Weights of a small mixture-of-experts language model, trained from scratch on English Wikipedia.
Experts: 8 picks a token, a softmax router.
Training: a variant of Muon for the experts, 451M tokens, 6888 steps.
Below are experts of layer 4 (counted from 0) of a mixture-of-experts language model. Rows are named router (the router's row for the expert), up (a neuron's input weights, with its number), down (a neuron's output weights, with its number) and show model dimensions 80-159. Each number is 128 + 32 x the weight over its row's rms, rounded and kept within 0 to 255. Numbers have three digits each.
After each expert's rows: "comes after" lists some tokens at least twice as common just before its tokens as in all text. This comes from a sample of Wikipedia text that the model never trained on. Tokens count by the router's weight.

# expert 62
router:176153083103103112159128149115124134110054178110179139153119094170106115093136055149130130108145122178163095105197116095155095122117132114083108099145128154119154097096163066058174122112119133146117102106116151107152095172170145081080131103
up1:134174114114156102167178141145126143114114113141123083150083140105126134114111144230114123116150156081150151166192153114069103068094138112214120137154139096071138102108112198146196109135090136142148092075123135174092151130089087105157119075
down1:137155135114083168136137081143106119138134105081124134121152117159154153135131150092121102138145190128099110110063128211142089184125107108109114110129137156046173141118121069154117100165136113146152165124111074100182171108119104114183098137
up2:139132121164203179129117143097097126138138150126107106154130125157141122166182159114147126141090164106092126117143167046157076114136104182065126186130080133138126079156162136096081151107146119106090124124147168141103105145139159166098165075
down2:116095071157124089119098104087124112115133123092074133144095134129120086114057131220120060127097116125186154109079106157053150107069134096136144097135118097156155134149097108118108129118079080107142057178135120118110126106130150107128176141
comes after: ")", ",", " based", " known", "Species", " is"

# expert 152
router:112070127089085090145069103189180086186135142102160145153179190101135159150074083135076093143130157146106158113108112173170094128091146192088116089096158149093149194139144093098101137127159110131128119139143134107094127110106135103135084100
up0:117156133113155166120211177134111156129146098108085102116113130117110104183126154147101136160167141087116195161143122123108143106179145111091112152156152113155056142135081059128150114114151156096130153106101131086068135114125090162148188156
down0:095137093079098104143149140101137164096166084147151094086122113146110164126150143134071131126164198106187090117079125077102164067150132137126156069183141163119091121151107137122119169151130158141127098133125149106213126093098143063190100099
up1:150156101091094173142165121154153105095136122071046124119081126077109113055185165121135149103143091090135176174119158091195117152209087088116109157086126098154165114098071173094185121145200121128124136128129153134133130074138156102152158128
down1:123100062104176111112166105140128104146074166135139128144163103098084094165086157160142089157149119121146127140073118058103145124140134138127130131129113165149081119101134178109081148073182101140132125172174178108099150095107080119126147134
comes after: " |", " the", "\n", " (", "|", ";"

# expert 122
router:112059144074092108110087123196178092181144133095160137156164181100122141163089081132079105138148150146110157127095100161156103102086170177113093090097152166091171193134149080065115158158150134117113103130139139125105106092094148096146079108
up0:081134133124141166144158096128139158121184188121070084115096110109182101119126150115195126154123148092123123126148069097148172180151168157175105137116122125155116052095142155083209129136098118102133150105066140120113172165135080145132204146
down0:090130105127124126160164134156095093142045197145100124128138104117118083129123134136111076084106103128147143099102122097116112146118161061073070086166178131148090183122100163088175091173160113126099108171184124121138145157131105106160095107
up1:124102149142105124089218109137094100088104125172084138139102108076116136166146125122150098112145103079121082141145162104093116203139045118105140174128075130185102147202134151142106112122111187117161132144135131141099127085127142140095165157
down1:101203120158052143091076099090152134129107110152157144138180140106093162160137133137082116132121124072150163086144095187111180110115112086111187123105143087169067140130126118124071172052096168094136135134111141101108115154118124082169102115
comes after: " |", ":", ",", ";", " in", "|"

# expert 114
router:111112083055085197190110086103127073119089142103173167131180071109108153104148105189124141154150109143174085108197136100174167158190131113088088131124136134173150085114121128100074106098118118112114123112137106099170093130148080106081100122
up0:082210148108152103118170109125133202106072177085144092131168090131116187122213120150120138143159106164138047111113126071063077172139111079102117124156146096077167129064117138164154091099100115038098113104065119118133166133124115198140111110
down0:170114115208158124089068123120196067125176099134163139122073171084088101107109156080143111108139160181140155199100114168181140119132111176165119101138188147166091206139124131122138156091167114198121163132146092136115118094127115083113105123
up1:157114128111050105165143188125095147115185177134136170114145149039172127173033143101143145138127104096136153193181181096154164143204139150124110099107128121134170149158152062140083150189195169176146146138153105178174132092131143074149132128
down1:121150147146135074119207166132136211136109150122068101168111094137097126122181131147073090149156134087125115105120099146132123116127147141144078098133111179137119116186147176083121137101081179119130173139117145106128157086137109125115088149
comes after: ",", "s", " It", " which", " who", " it"

# expert 64
router:132067107131103110087115105152139167125102133083114076118185102175066174041088168138100090112157137183127143097093177089163088134129115142133152172125147144115118105165134107134095099116097061113135117156110121141145145096158164097179082130
up0:109154083156175106110153160110100145148079106128124162118165111186159133197176082155123138104145069135099084157159121107130160100125131117079094160139140130095080120028124116132198156145154076149130082118131064117152084175170166172121124153
down0:133111104149097125158124138139133161133130204104065127074119103142144119112113122140126138172094187137170169131151095160144094106121193126157109084141123157127148073174127134170098118110116190080158146107121149126190103098079119132148162080
up1:093133129144102186145159122133057141119124200103086137059111145162167131170095153097138127143083102139081081099143081126154125069143153161123154128172082152189153144114097150144100173130065120191118130153146154105139093183120136161175130097
down1:141132136128105108179131082169189103110142048123116133163121133090133164142115156102155114085139111123110160156156161103080132129145089132120131096143200091188106102065161106145141137098086065148117108155133093066162187130132092102128113127
comes after: ".", "=", " |", ")", "|", " ="

# expert 48
router:126106134164069104096207100189142077127108140101161148120173055157126144191144166181074162129194133175085121146135140159148157120170170105160078116140152118073143155139168144081115137147152188147109112123180074169148099125140156114125073079
up0:177104104173184156104137145149133113121170181150121132127175119063123119139114106135163115108094098100129151188107110124069125131114108117120146109100163076165134096157167118101075130198125170056189178149120178146126127181148099113138151114
down0:142180141169100186130108087123150096128102097113194132172242145119138138112108074056118136123152140137110103112156133025115071170097108138124106107080141149161179161134110158151176137210151148134176107109132146133116115129088146152085140150
up1:121162126125193131141141149130108170149118131160157064111155123169125086148122052154108120124110095132104104160103129151123097141061102103094129137133103183151078116107159090160143052125096172160083115132057163146133112077109111088119145135
down1:121068090191137136072087100168155071113158118147111159141084114133176152114103173076131069158120164089125196128129088149121125161155125132078151159111115094164117115127130099116080157118100156065190209077117117138131105121140203107097107181
comes after: " (", "\n\n", " \"", "-", " the", "″"

# expert 8
router:083136170086118084150191150068146161149104187096156166128143149137183086127104150133158155091148118160095145145098082144084119112208175069146137124116159170134168097116139105184077141132074176078134128130171040144132156100110142141132106075
up1:128148057158142110152106185094139086128075164151116125143077138113095134113150143171149106106139126079115160164116154106148063179179064124138162124095139135092160182126115161150133075135126067090110112172153185103082122101133078153130111090
down1:130121086126135147149111141169126114095145108141094212149174115107060136103125064122111114091154117135129134101125138150130063145109086118177100156104165127104152178186054119134113123206124141092164105148060133100127148150153160132164139098
up2:166130124145089115088117129159113096125095133139154053112184173131187189113112138148101182140153129140163088157171132079158123127131159152164098129092135107176114136137178108078079160125124139156150100128112124195131024122192135098177106118
down2:153140142105114175165161096054173119124111234114136143172124136137132063178161112105151090108151118086085170108140068114094098117160131122085153147103142095204155112109098096128161192190151147160124101135132077137055131122121179102115171111
comes after: " the", " and", " to", " of", " a", " in"

# expert 72
router:166109113124115116134170105139173108086071204131193128131157093105101081148134119121115108147084158164129136116127135100136093150152147097167097129197142126091094120093152100135180119151079116136116131102179134191119089103083164117163125119
up0:144108130136088068152117119089150118134138071135171160150178122162108069153098117159145155152223121080146130160145207121147170097173113107149167099112116153086183127149164124130096085105104127146128150160117156108084166109152126156174124151
down0:128146136200128089168096076083113133110084141137108129198085096087067144143146137099099143139101096104092117129125096071119112153126173100177125171112151102087159067176068119106150191147122153115146130186096154159107125123069089112198103137
up1:147167134135146154166166090068174173115161085150136168152134146124145147159101115158145053146183092081153162140118180192122147155137079172110091148108143175113128087156111151083166138127111107119146116109153088104110096177127130161076171101
down1:130060103103136117072125146163064116184096189105119143077148076122075104135187091102131198110097191184137063118132074061122077120154127156113150163175161085093173104106159076199165139084184190178106148131108126103158105123090130117088158132
comes after: "=", " =", ".", "\n", ")", "\n\n"

# expert 136
router:063070152151119092135099120145182138165193099114172070184132104146113107103111114168135152132123085152130127110113142157171123079127100118132100080108162122130158141147144143114122150183145075173121077109130118135074180133140079154199122093
up0:132107144133139096179181153096186122130153180099159106112114169180127103112094099090162071118123127151092131086080068101115145115111134160104136177151103092133146161097119191147142101129115164118181131111130176160133172143162103157139155063
down0:174167185112145147146092140188061151163118092135088126147171129108090140104149129078152146181126128140053109177168136124097135079171121076081122113126163091103124151105141101172137132100162147163147105147076086138130167113101185042061126108
up1:122149149177097175187108136147127167178074112128123056115136181081142088129115171129129126206101138141115096170107128121156164077128154123159070086100131151151150115084101114094108107104139118139144199174136092157100118148205082141109162155
down1:108158107123132154144145176104105100066091105112124186085120101128126172099116083077127190171092108148126133065138166148128088131086165118132142143165137152144140146094140097137150142140150133168149171138096166039106199100071148081146110093
comes after: " 0", " |", "  ", "O", "N", "A"

# expert 65
router:136149096100109139150102101091106146159100141118148166115134112187124116137108119143091121154158065156135149129181101125160086118124203175105114093143140157132166093149126084082061132151095152142134143073127151158192071078172174122160102127
up0:088126093134182116145172154113117103112088163058127085169151117154106134151174102084117104154069136157107063123137088126178175121182113101138134152177158127145206127120138136159091142164093098097119195133112163119139125143128113094153109118
down0:160114142132076110135170161141112140146056160174108139122153124140124086110094119172128124124110068095131181107119098106074162093076151132103080135092093168089098133167081131135094136163138151139101144126101150126109108115157155142156190153
up1:108147153119142112086156114087156192125157105162168111132090125124027087173113174119132186162115113168144130140128066115155154155169163121102141081137119094150161120113153099056172140168135098176111127126132098141149111093128137103176171155
down1:131149091105146117127113086056132164095200125090144152120130090090135150133129096138093080135160136132163159149088141170127180157129111181181076092134136140123131133097160171082187094062118113124110135128071103119093179093117162169127126142
comes after: ",", " is", " member", " species", " named", " known"

# expert 125
router:129067158078115083073094112145183113177159157124159133129175159129154087149111123149099102138150103157147136087066171103147124105146197185128105112180172110074175156154134106086108135182153120153079065114147132135142137134180096093116057116
up0:157121079092152135160109145125127225124135148144095107140063104125121128142224058146151131147133099137095091146126129192148154163152153142123082165154138119091094109070119108185111179133161146080130189097170167174113124094153135196103160151
down0:203130087047112130111153104145124152139175139136062064171080101107123099146164106156170157065112142126124166141084127124120082079103148098143106111154128137098118191078161156095148177107135138208167097165113094121125112105129090081107141077
up1:098159134109102151156161120078131124107137106142122096111075132130128085173080078166095064135125183143150115134069167116185129107118176154156091102107120126128125139188112134143148093065118115086166128170133132166106077106154058115133174134
down1:169148172089124158134157089192109156126092159072128186147139164068110167099128145110067161129172122129089135150160122117132083157132080069120116070126129160090141069144122169127116142142122149073123098079097143072095124133139211169156158124
comes after: " M", "{", "N", "M", "′", "^"

# expert 0
router:115087151103076100135067092161160099182158148101171123154182178129127157141092068151079110140147146147110161120110098164163090118088174179114097088088153182097159166182165092090090170114154133113128109117149099100118097109118130091152078101
up1:161180158119160126156141111129091136126119109131076114119111136170099103141093138047176141109121118096113088128188139138115144147114171121141206115167049128119093072089089093118166117074143131138142068135125117125189145137149127152135133093
down1:148106109102206146168137125117145200127170090115071115146118154203149191177151162172143088158158117133127116080131169039135112143065124126171164135108135094137136124078153135157170156089141112109091083098124166141150148140173104154092118122
up2:157149123082137113150125153108146147154165149169135101118171147139195118148108125105120051124160086158082114161154154062151171202145071124110160126143091102159121166152070125104072110111129151079182156157095160146110117164134062091056134137
down2:100157101137124101110128162069115155065096204143133096123183171096134151121128092178077090142150112102155129100108150115079130079082080109118108176128128121146141182157073130138164194151147093147076153127162147098089105111070143102075150120
comes after: " |", ".", ":", "  ", ";", "%"

# expert 24
router:107067154091090109113079095193183082181146132114141124167177170112162161154090067128078095130140129152103159117115102174174113106096158193084120087083159166083152182149160110087084130122136129139119105112149139149102101117098146095148095092
up0:127156110201092131148099085138066159123159096141143130125073120120113145177137128114110095112110106107117145147104110096089103090126153057131153130149078084158144128121140177094167135179111138139188178167119139118139097138099119137135134160
down0:103101134130063088123139136121144149127145082128136074102155132078107089141141182102216121173133169139115124128149110147126114140064187104131088126159131109132079116084098170136136126113127084098101126143170130150100085109100136126120125167
up1:112159102116180091136121083134148154055136059181063124138093055125143133129046111141150092174148149056145125168107142133109087181118116150147132094169090116087138163138148136146159103185108112157127122098103120111116133080164129151064207102
down1:126134089121135117148152144137106133121114113107195052119140169150109101192110167093173100109096168120083128133152111181106124130046129119114155184113174163107130121138136149180050158110119133139112136185198120122128132101084111161180161124
comes after: " |", ",", " (", "19", ":", "|"

# expert 9
router:124148145147060135171179082108113177127136167089136167103118149148144149091078136079156137085093199106115157149115072091149109154188136100117126118170157130113130135096152093158086156131087139159099110130132096181130156113068082080094141105
up1:060120134150080122104125119065122151097162100116134130087114124083081075107135084065106112129107162127163148190129108114043131165163120066092176121145207099161123132102141139143188156140101136184123116128135106092144133151164112126138111149
down1:147097174138112071131132174165127115138113134144125084106157102101110153171075113123089102129099116106127162135094161174178169116113090141170060145133096199116155096149148101135160134172130173137124078101118103162142131172045107088161096116
up2:076121188094104135201098150116076150121127115136159146105107104175094123164108146170113139113160171076170206097095146056135145161087128141068134099117124114074165099082131112081125105143198200127069109130151097172100105091169109158146080146
down2:132096079162082101047072095148143158106154120099134049154122129145115162117147130121046113099112103119103100162152101151121116090043128113075109124126208111132102106139175105112117179101139114090164138170090137149144146092043102115074100135
comes after: " the", " The", "The", " his", " a", " this"